Experts of a small language model.
Size: 11 layers, width 160.
Experts: 40 experts in each of 7 layers, 224 SwiGLU neurons an expert, 1 pick a token, a sigmoid router.
Training: a variant of Muon for the experts, 437M tokens.
Below are experts of layer 4 (counted from 0) of a mixture-of-experts language model. Rows are named gate (a neuron's input weights, with its number), up (a neuron's input weights, with its number) and show model dimensions 0-159. Each number is 200 + 30 x the weight over its row's rms, rounded and kept within 0 to 999.
Before each expert's rows: a language model's description of what the expert responds to. This comes from a sample of Wikipedia text that the model never trained on.

# expert 7
Non-initial digits inside multi-digit numbers in tables and statistics, such as 5(8)0 m, 10(0), 1(2), 4(9).
gate0,238,229,168,233,170,254,182,157,244,200,205,206,218,179,230,214,180,226,172,185,195,184,243,223,191,169,191,203,253,237,184,202,195,189,149,204,162,193,144,203,208,208,208,234,256,134,214,153,187,206,190,205,207,227,188,185,181,166,200,212,161,198,187,222,166,157,157,232,189,189,200,220,164,203,161,233,161,157,186,166,199,146,208,221,147,231,227,216,273,203,193,238,183,170,209,200,199,227,194,192,204,197,192,208,179,249,231,211,221,194,149,165,196,222,166,172,211,168,155,291,251,190,170,189,191,186,190,166,180,187,202,212,199,195,237,207,215,176,237,282,192,179,189,186,241,158,176,255,191,198,203,207,162,245,228,139,205,135,168,139
up0,157,169,185,173,217,192,161,193,205,191,227,245,201,208,159,185,167,239,148,227,217,209,141,187,186,174,232,204,247,222,250,153,211,138,190,190,266,188,224,199,227,280,213,218,145,204,245,197,163,212,204,205,199,172,139,187,218,208,138,187,208,165,246,187,164,127,178,204,230,198,232,148,242,207,177,208,183,201,190,203,193,182,199,236,208,224,155,195,221,184,239,155,160,203,197,210,219,221,154,222,207,167,183,183,211,190,199,220,159,232,184,234,226,220,226,165,151,178,231,198,189,216,171,174,197,222,150,160,227,182,187,217,262,177,230,228,165,222,219,259,180,188,188,188,247,151,199,225,185,206,197,178,201,221,172,217,176,228,116,197

# expert 0
Single digits in designations, chemical identifiers, table cells and track times, such as asteroid subscripts, InChI=1S, and 3:35.
gate0,222,178,199,190,146,215,191,207,203,203,169,222,248,197,229,234,196,165,210,160,216,198,174,180,235,222,185,159,187,146,167,201,194,211,184,210,171,205,193,193,185,229,228,210,147,186,233,204,211,183,255,198,204,185,166,216,218,241,235,229,125,221,251,151,193,199,180,241,189,205,214,210,240,209,177,205,269,214,181,237,214,256,179,240,177,256,289,184,187,237,237,159,137,201,152,186,201,232,175,188,156,195,191,192,184,172,207,175,180,170,156,171,221,183,200,194,189,166,150,275,173,221,221,201,204,161,186,174,202,163,174,162,210,244,227,205,185,142,158,193,169,245,200,178,211,195,179,196,222,149,196,253,204,161,160,213,183,153,224,152
up0,201,198,226,191,157,208,211,216,228,224,202,214,227,249,219,169,189,199,198,193,228,193,185,170,184,201,249,203,147,153,269,251,252,222,206,198,180,213,188,192,173,236,165,210,158,230,239,188,199,178,198,224,194,214,239,228,171,229,180,135,156,201,217,170,197,216,190,193,199,247,200,203,204,164,222,215,199,205,193,225,176,218,159,241,235,207,202,180,238,213,185,202,160,188,142,152,211,187,247,230,192,207,218,263,212,183,226,225,206,141,159,161,226,168,239,143,196,196,166,240,226,188,242,156,154,152,126,223,209,215,161,171,232,179,193,220,228,254,186,183,211,213,228,152,201,236,161,137,228,165,219,209,256,191,143,207,232,182,252,188

# expert 9
Adjectives and adjective endings starting institutional or political names and headings, such as National, Democratic, Bi-ological, Elect-oral, Conservative.
gate0,153,207,230,237,205,142,200,204,212,149,214,220,253,205,203,221,220,177,176,215,187,213,226,144,221,211,158,177,225,181,218,191,207,179,226,271,209,232,197,173,207,221,172,236,224,226,202,274,204,169,162,155,215,219,180,184,249,191,186,229,196,182,243,207,160,213,201,221,204,236,238,199,246,207,204,152,251,191,200,247,161,239,188,199,196,185,188,142,196,228,150,238,140,215,223,195,205,220,117,233,211,256,160,240,185,201,221,156,187,193,212,191,233,205,220,231,191,186,236,241,204,217,149,196,229,169,195,229,223,188,219,199,240,201,212,180,239,216,266,174,184,251,223,243,193,233,244,178,218,170,169,182,190,183,148,166,199,168,247,156
up0,214,160,227,242,233,239,197,255,186,226,181,190,220,194,190,178,167,193,182,209,196,147,171,167,205,157,195,219,171,199,218,203,245,189,198,157,220,227,182,261,215,214,240,251,137,207,158,198,198,213,191,267,225,178,217,215,155,165,236,241,202,231,163,197,254,194,180,196,200,173,149,159,177,199,208,244,171,188,202,198,181,196,211,231,227,269,197,190,216,146,215,245,228,209,217,145,221,204,191,173,177,189,206,152,240,216,200,176,228,219,220,228,159,199,233,173,201,163,236,236,221,206,208,222,264,151,178,177,144,191,191,200,176,205,231,143,206,202,125,240,248,143,174,215,270,203,188,222,186,230,201,228,148,203,218,207,212,163,183,190

# expert 8
Spaced slashes in football career stats and coordinates, the conjunction and between paired items, and prefixes like un, number, and Class.
gate3,193,215,170,184,188,136,191,150,203,250,179,200,218,197,176,207,213,159,197,200,163,237,245,232,199,189,168,186,182,235,156,208,247,257,181,178,149,199,195,198,159,232,214,264,167,199,309,125,230,200,227,226,184,185,249,200,206,193,217,223,236,218,181,209,211,248,237,198,159,248,163,183,157,182,201,189,175,160,226,221,233,167,131,203,204,190,187,203,272,196,170,211,229,225,197,177,217,197,186,250,220,284,209,196,200,209,193,210,230,228,268,161,191,208,150,224,221,190,161,189,185,165,151,220,224,183,234,224,211,215,175,206,198,221,196,220,159,178,190,234,237,165,179,166,187,202,163,201,177,191,211,169,222,177,184,200,191,201,209,165
up3,172,198,158,191,239,206,202,211,182,163,236,208,188,252,175,210,249,180,218,212,163,230,173,223,236,207,221,182,182,218,187,191,243,220,205,210,176,198,170,232,129,225,199,176,230,245,250,192,217,177,206,162,213,225,177,142,223,227,214,210,259,197,189,238,164,188,184,245,250,157,204,168,205,233,149,158,136,206,209,166,213,213,161,174,134,216,163,188,235,217,218,226,181,226,238,256,224,171,178,157,214,247,166,209,179,174,142,159,180,173,196,165,177,235,184,150,170,191,208,223,183,204,152,193,292,214,193,174,165,211,211,155,196,225,202,189,206,203,196,251,206,192,220,232,241,181,247,219,222,200,220,207,188,217,184,191,250,179,231,138

# expert 4
Two-letter pieces just after a name's first capital letter, such as W-il-kes, K-al-ikpota, and M-el-issa, plus Sar and Dar.
gate1,152,206,253,168,181,210,240,187,217,209,177,209,176,185,185,227,210,182,187,233,185,211,213,199,172,182,185,197,193,172,209,224,215,222,200,239,199,211,186,192,175,208,199,212,220,213,217,231,256,212,215,169,176,178,252,239,159,240,208,171,209,197,205,216,141,213,172,244,166,233,249,235,214,241,197,198,234,223,204,214,175,168,212,246,163,175,225,148,232,207,187,192,236,215,213,214,227,182,200,196,185,139,185,261,226,226,241,198,203,225,207,220,219,170,137,216,223,255,139,205,200,230,231,208,242,219,166,255,218,111,232,202,185,285,223,189,211,263,180,226,248,208,198,132,235,209,226,218,137,213,201,171,228,187,244,229,216,232,150,232
up1,204,209,205,158,194,151,178,161,205,170,236,157,147,249,183,229,237,215,282,194,242,188,203,192,202,158,212,157,209,243,223,150,180,165,165,233,216,183,179,177,231,183,141,160,173,182,171,196,164,207,185,206,166,165,215,174,207,239,197,147,276,235,187,208,241,168,178,178,210,218,221,207,224,183,215,156,160,197,196,180,277,189,229,206,171,208,191,230,188,223,166,220,197,174,255,183,203,207,190,220,229,208,247,189,202,170,186,254,214,233,192,208,221,189,165,194,208,142,178,232,195,147,252,234,195,225,215,180,201,243,168,182,251,175,181,205,237,183,185,211,141,155,198,232,182,260,227,163,199,214,172,249,159,168,194,189,167,213,192,204

# expert 13
Single capital letters and initials like I, O, U, E, and country words such as States, British, French, England.
gate0,213,175,208,197,217,196,233,209,142,154,176,149,243,183,174,183,177,225,200,197,215,225,207,251,174,172,182,215,214,182,163,179,158,166,219,197,213,247,168,211,180,230,164,224,223,218,164,149,166,250,217,189,211,261,164,280,184,244,215,238,191,159,214,190,200,204,194,182,201,203,224,209,208,189,162,163,205,214,215,143,209,211,197,167,200,156,194,237,244,174,193,132,163,242,190,259,235,210,182,207,220,204,189,229,256,143,190,215,234,165,183,222,230,200,186,237,214,225,177,213,140,218,248,184,192,194,167,199,128,175,221,191,163,197,198,190,176,181,157,210,157,163,202,188,169,190,203,135,197,161,242,251,184,215,218,148,194,168,213,142
up0,264,226,179,168,231,192,212,181,161,225,245,217,183,214,176,141,232,155,183,180,228,216,216,212,198,199,141,211,195,209,188,213,227,229,187,156,205,225,223,206,202,212,169,245,202,205,206,156,151,231,209,241,208,237,153,222,190,271,219,239,230,156,194,238,172,186,266,208,162,180,240,201,200,203,170,234,202,207,189,143,248,166,194,230,205,134,190,193,211,145,182,243,159,201,177,204,163,247,221,173,245,175,190,178,204,152,235,180,194,214,153,232,187,180,189,248,242,213,185,234,197,219,233,136,159,178,186,201,178,214,143,213,185,158,183,197,203,215,205,204,194,172,269,181,174,186,217,142,200,177,169,258,174,208,214,151,200,187,203,158

# expert 20
Newline tokens at the end of sentences, list items, and infobox lines, before headings or the next bullet.
gate0,212,196,200,198,166,181,134,161,242,254,155,165,218,217,161,267,232,247,198,210,172,162,242,207,193,191,188,225,209,265,169,185,169,194,185,231,227,225,215,197,207,218,203,206,164,215,229,189,201,185,250,191,161,227,192,154,205,211,176,152,223,243,154,153,234,220,159,159,185,175,220,212,260,140,187,208,182,188,202,243,227,184,164,206,218,232,202,190,140,213,210,215,197,194,174,237,188,198,182,235,192,200,214,185,155,160,179,198,219,263,207,235,234,271,172,167,204,188,202,203,206,194,216,240,208,242,217,219,247,194,245,188,222,189,157,185,223,204,153,212,169,158,203,217,249,223,137,177,157,253,151,204,182,152,173,207,152,221,192,206
up0,209,148,214,212,256,189,151,219,177,211,194,158,230,255,160,227,189,215,195,170,169,189,220,220,241,116,207,209,220,207,241,184,207,239,179,166,225,196,245,175,186,239,172,228,211,171,238,230,198,164,181,172,212,186,202,190,204,212,201,174,184,265,157,146,239,206,184,145,166,232,249,178,213,197,149,188,189,229,181,242,211,152,197,206,204,265,153,130,132,237,248,205,229,164,186,219,155,178,184,155,187,177,210,206,209,157,182,209,180,245,216,190,208,241,162,166,176,192,195,192,246,198,220,248,182,192,233,217,197,163,215,175,166,202,209,216,229,211,157,185,222,222,219,161,247,211,158,211,198,267,180,181,219,212,194,182,165,239,199,185

# expert 12
Last digit of years and decades in dates and ranges, such as 2009 and 1990s, plus words like century, year, and ago.
gate13,178,215,231,239,276,163,137,198,206,193,198,196,179,138,243,225,163,197,232,202,242,194,227,187,198,238,182,157,229,277,194,210,190,223,167,219,190,211,193,195,191,213,195,156,201,175,239,217,195,164,213,222,217,175,189,233,158,170,186,232,222,199,193,229,198,195,135,263,188,188,172,179,216,231,202,181,189,151,138,179,193,174,214,233,208,227,236,212,246,222,215,190,204,179,190,208,167,194,140,174,177,222,219,190,204,227,245,209,220,177,212,211,228,224,214,187,150,197,221,176,182,189,214,185,181,221,187,257,233,227,206,239,159,172,248,236,235,221,171,227,204,193,224,273,221,253,219,253,270,240,262,211,221,232,159,180,226,244,166,228
up13,229,191,198,228,207,233,135,211,155,197,192,158,249,139,213,225,222,190,162,237,176,186,203,214,222,201,194,155,185,149,173,231,236,184,136,244,268,239,211,184,192,239,217,203,234,167,214,268,224,195,151,273,170,184,168,174,218,197,191,187,191,243,218,190,218,191,214,154,161,207,230,215,196,190,227,227,170,129,204,216,224,231,229,220,225,178,206,203,240,209,154,200,202,215,207,236,259,131,126,194,199,144,190,138,169,187,174,177,203,200,225,243,225,209,187,211,193,195,177,210,196,205,231,236,184,237,243,206,155,226,220,199,196,241,242,209,204,182,186,241,214,230,185,212,227,205,221,198,181,201,266,205,183,189,186,233,232,242,172,178

# expert 25
Section heading markers and infobox field labels, such as ==, ===, line breaks after headings, and Binomial name, General information.
gate1,226,238,189,207,184,195,227,260,238,252,201,202,160,239,193,120,231,217,231,197,177,217,190,239,158,248,148,199,161,211,222,172,206,222,213,196,283,249,153,226,206,205,211,162,136,181,200,211,208,189,143,218,190,235,169,179,165,197,181,181,178,187,188,213,183,233,211,216,251,211,165,222,199,171,208,240,230,251,210,177,184,233,185,162,127,227,216,222,152,184,178,219,219,175,196,223,192,190,207,190,215,219,209,251,217,243,155,186,216,216,193,185,250,183,237,220,238,181,169,206,190,177,150,179,229,221,143,206,263,249,229,205,218,194,194,178,195,225,210,183,181,224,133,227,202,264,196,222,196,236,214,144,204,182,198,215,176,215,156,223
up1,210,197,222,182,157,245,224,229,208,207,211,240,223,198,189,172,170,237,199,185,243,200,167,219,158,270,220,208,192,179,227,203,257,249,243,163,192,243,152,251,190,176,190,204,206,177,196,261,199,164,186,211,154,186,199,238,214,194,199,189,151,147,211,215,193,216,238,195,230,178,150,210,185,233,174,172,208,228,159,161,216,248,172,208,163,179,180,184,167,173,187,186,185,196,195,216,233,164,219,194,148,218,195,223,199,277,203,246,210,215,280,149,211,220,187,186,174,216,167,152,172,194,176,193,201,212,219,143,202,229,200,202,163,163,164,173,210,210,172,214,152,275,161,187,179,234,173,175,185,180,211,148,258,178,181,155,150,186,173,216

# expert 10
Possessive s after apostrophes (King's, Harper's), plural suffixes like -s, -ers, -ants, and possessive pronouns its, their, his.
gate14,220,208,221,190,220,201,232,216,196,124,166,215,178,229,200,191,173,190,236,217,207,199,263,166,184,148,176,200,190,224,173,229,166,224,238,208,250,233,182,177,168,201,163,148,164,91,216,141,163,216,265,216,216,234,210,201,194,218,212,205,196,213,243,251,193,206,177,240,208,152,205,168,177,191,192,207,181,175,160,151,169,190,150,220,198,133,176,238,236,248,201,223,216,178,166,197,248,183,200,226,155,174,211,224,167,191,227,185,216,203,208,218,186,192,219,216,236,193,218,195,173,179,211,206,191,202,258,196,138,201,185,197,227,149,262,163,210,256,199,158,180,143,216,178,201,219,192,188,224,204,200,197,229,206,220,229,222,162,133,179
up14,190,206,233,191,146,221,206,199,198,209,175,212,210,193,240,202,162,197,216,197,158,196,254,162,213,197,209,181,183,241,211,261,113,231,218,220,208,207,161,213,243,170,187,157,153,184,220,147,108,212,187,221,167,208,199,221,184,251,185,244,176,136,249,271,195,225,222,203,185,193,232,192,221,168,147,186,179,199,177,206,166,219,154,221,226,158,176,205,194,210,189,190,172,111,222,199,274,165,173,197,191,183,184,211,191,207,197,159,229,141,231,200,186,230,182,229,190,230,198,203,150,212,209,192,205,185,184,224,190,239,187,237,220,183,213,161,220,213,181,136,210,214,179,229,191,247,207,154,155,225,192,225,198,205,235,241,212,196,161,234

# expert 11
Head nouns for competitions, teams and media works after the or a, such as League Cup, national team, film, race.
gate1,221,184,172,197,217,238,213,191,161,160,215,179,233,180,236,248,221,198,207,252,253,199,182,226,166,233,190,198,190,195,109,202,181,192,177,208,241,266,166,197,203,149,178,187,203,221,235,207,198,183,173,243,198,223,174,149,165,167,180,197,238,186,247,201,220,151,172,207,185,255,167,218,184,197,181,194,188,160,211,224,198,247,193,139,174,208,213,193,145,254,184,173,237,224,264,218,197,174,247,175,228,228,172,173,196,260,205,178,200,225,251,189,210,185,206,185,183,234,214,205,259,233,188,226,213,233,218,223,139,230,259,199,213,225,200,181,169,130,220,204,193,186,156,156,201,240,203,221,213,196,216,201,156,247,157,209,181,247,208,229
up1,219,250,199,189,266,204,220,204,236,253,183,217,195,157,187,243,159,262,158,205,190,165,205,218,186,245,230,168,202,211,263,209,218,187,226,126,220,179,193,205,205,206,180,192,211,144,227,187,222,173,204,193,213,249,215,227,199,233,182,210,177,196,177,188,194,204,173,158,167,191,142,141,183,147,170,194,219,175,164,147,240,192,246,149,201,171,179,180,174,174,232,138,204,202,167,174,202,177,221,166,216,239,225,203,145,204,223,221,179,193,179,173,194,184,201,187,201,278,192,184,218,155,230,265,171,205,223,208,152,213,165,203,214,207,192,219,251,206,200,166,173,168,125,207,201,174,213,209,156,194,215,263,240,196,199,176,207,196,180,139

# expert 35
Final pieces of surnames and place names, often in tables, such as L-are-au, Guil-ford, Ib-sen, Ribe-iro, -dale, -berg.
gate0,168,215,167,209,202,182,154,186,205,181,153,205,252,250,215,248,180,207,167,190,234,192,217,256,182,206,205,212,142,204,239,225,137,208,188,210,174,173,202,154,248,191,191,223,171,226,224,216,212,164,214,230,163,198,221,242,148,249,171,214,152,234,162,142,236,227,137,249,182,204,175,231,189,145,266,216,203,225,190,162,193,219,195,200,178,195,213,214,228,238,195,250,220,239,172,182,172,239,228,216,239,244,236,200,170,213,250,241,193,186,265,224,173,226,233,196,186,204,209,179,234,238,262,189,178,180,166,197,207,189,179,197,135,185,195,208,198,244,161,129,188,159,170,203,196,208,214,240,186,210,189,153,166,215,205,206,218,185,205,211
up0,216,198,204,243,170,220,220,219,203,244,224,188,263,202,136,211,176,216,151,153,203,245,183,243,230,230,188,182,168,167,184,234,212,212,233,133,238,190,191,212,248,174,150,225,185,226,161,234,204,233,154,179,226,214,244,235,216,243,200,143,237,178,178,230,208,221,158,238,176,208,236,216,196,197,178,220,232,214,144,230,188,228,155,240,201,185,267,224,151,153,234,202,209,202,191,203,216,203,213,185,176,174,209,153,216,170,203,185,206,174,194,167,186,203,166,196,138,182,165,178,156,167,179,183,250,213,199,256,183,204,175,181,211,181,189,179,228,168,211,260,192,182,178,189,211,226,187,114,223,165,252,175,207,194,168,146,177,207,169,212

# expert 15
Middle syllables inside foreign or uncommon proper names and words, often in tables, such as Beth-le-hem, Cor-re-ia, Azerbai-j-ani.
gate1,185,217,196,132,245,247,216,188,193,133,171,230,244,208,217,185,232,225,210,128,189,192,200,182,220,211,159,211,225,218,196,175,181,166,221,225,216,198,165,209,231,156,186,180,216,228,240,218,187,133,241,238,184,186,223,172,171,194,268,192,233,167,194,171,235,229,202,213,221,163,202,210,203,208,228,194,116,242,205,233,267,210,197,171,197,194,213,234,185,223,201,192,229,179,220,193,229,163,154,118,236,211,226,232,214,172,245,186,200,160,214,215,209,195,257,206,188,225,211,181,220,202,201,190,265,160,140,206,218,183,180,211,224,273,194,221,210,197,209,209,248,264,139,226,237,209,225,228,192,198,184,176,199,191,175,194,182,236,236,233
up1,179,193,187,191,153,191,197,222,170,185,217,177,197,226,256,246,231,243,178,196,183,192,168,220,206,225,238,191,213,205,172,229,198,197,192,188,225,180,225,176,215,222,225,170,155,184,252,249,217,210,210,177,211,167,240,214,208,222,226,195,177,159,208,173,240,226,209,217,188,187,224,199,225,222,139,178,223,190,150,217,203,198,191,190,226,186,237,175,219,230,280,156,243,140,211,124,182,225,236,212,247,227,187,200,217,170,152,145,207,228,208,202,212,120,170,154,206,186,166,197,182,188,180,193,211,190,205,184,180,234,223,251,151,272,186,239,203,219,161,233,149,208,171,147,223,164,198,204,135,199,190,235,162,154,171,186,221,242,240,148

# expert 5
Head nouns ending named places, roads and organizations, such as Road, Street, County, Academy, Creek, often in location descriptions.
gate1,192,180,225,190,253,214,233,219,210,180,234,243,137,195,171,195,231,193,246,244,224,187,261,225,205,210,221,199,172,224,190,176,174,190,179,161,164,229,186,226,170,234,152,223,178,135,201,245,176,182,205,171,241,251,221,189,252,210,213,144,236,152,223,185,196,197,212,219,191,184,192,234,238,251,195,153,150,194,179,225,151,134,218,191,239,185,205,166,184,183,185,224,230,151,193,212,169,275,260,187,162,173,174,213,221,205,183,228,200,153,199,196,224,181,191,180,197,194,181,238,199,184,183,149,216,228,165,210,232,183,138,231,182,245,229,158,230,189,196,174,186,225,228,214,217,193,157,183,158,189,176,149,256,186,220,185,205,170,239,235
up1,201,208,185,164,210,199,259,239,200,187,168,214,186,220,180,244,207,213,165,187,180,210,201,185,145,190,202,211,190,184,188,162,141,202,193,142,180,193,236,234,166,192,240,189,268,232,183,180,198,206,161,188,194,162,105,212,156,186,191,180,223,211,192,186,198,211,201,153,208,185,231,265,195,201,173,233,214,199,214,202,215,203,249,255,192,260,205,134,189,149,254,238,225,218,220,217,204,221,238,217,164,202,193,170,187,209,222,219,175,187,170,183,213,177,243,211,179,195,208,179,225,233,190,247,199,169,239,210,239,227,148,182,181,188,179,222,232,146,183,196,181,166,219,222,142,234,167,169,269,125,198,246,205,241,226,228,210,174,166,150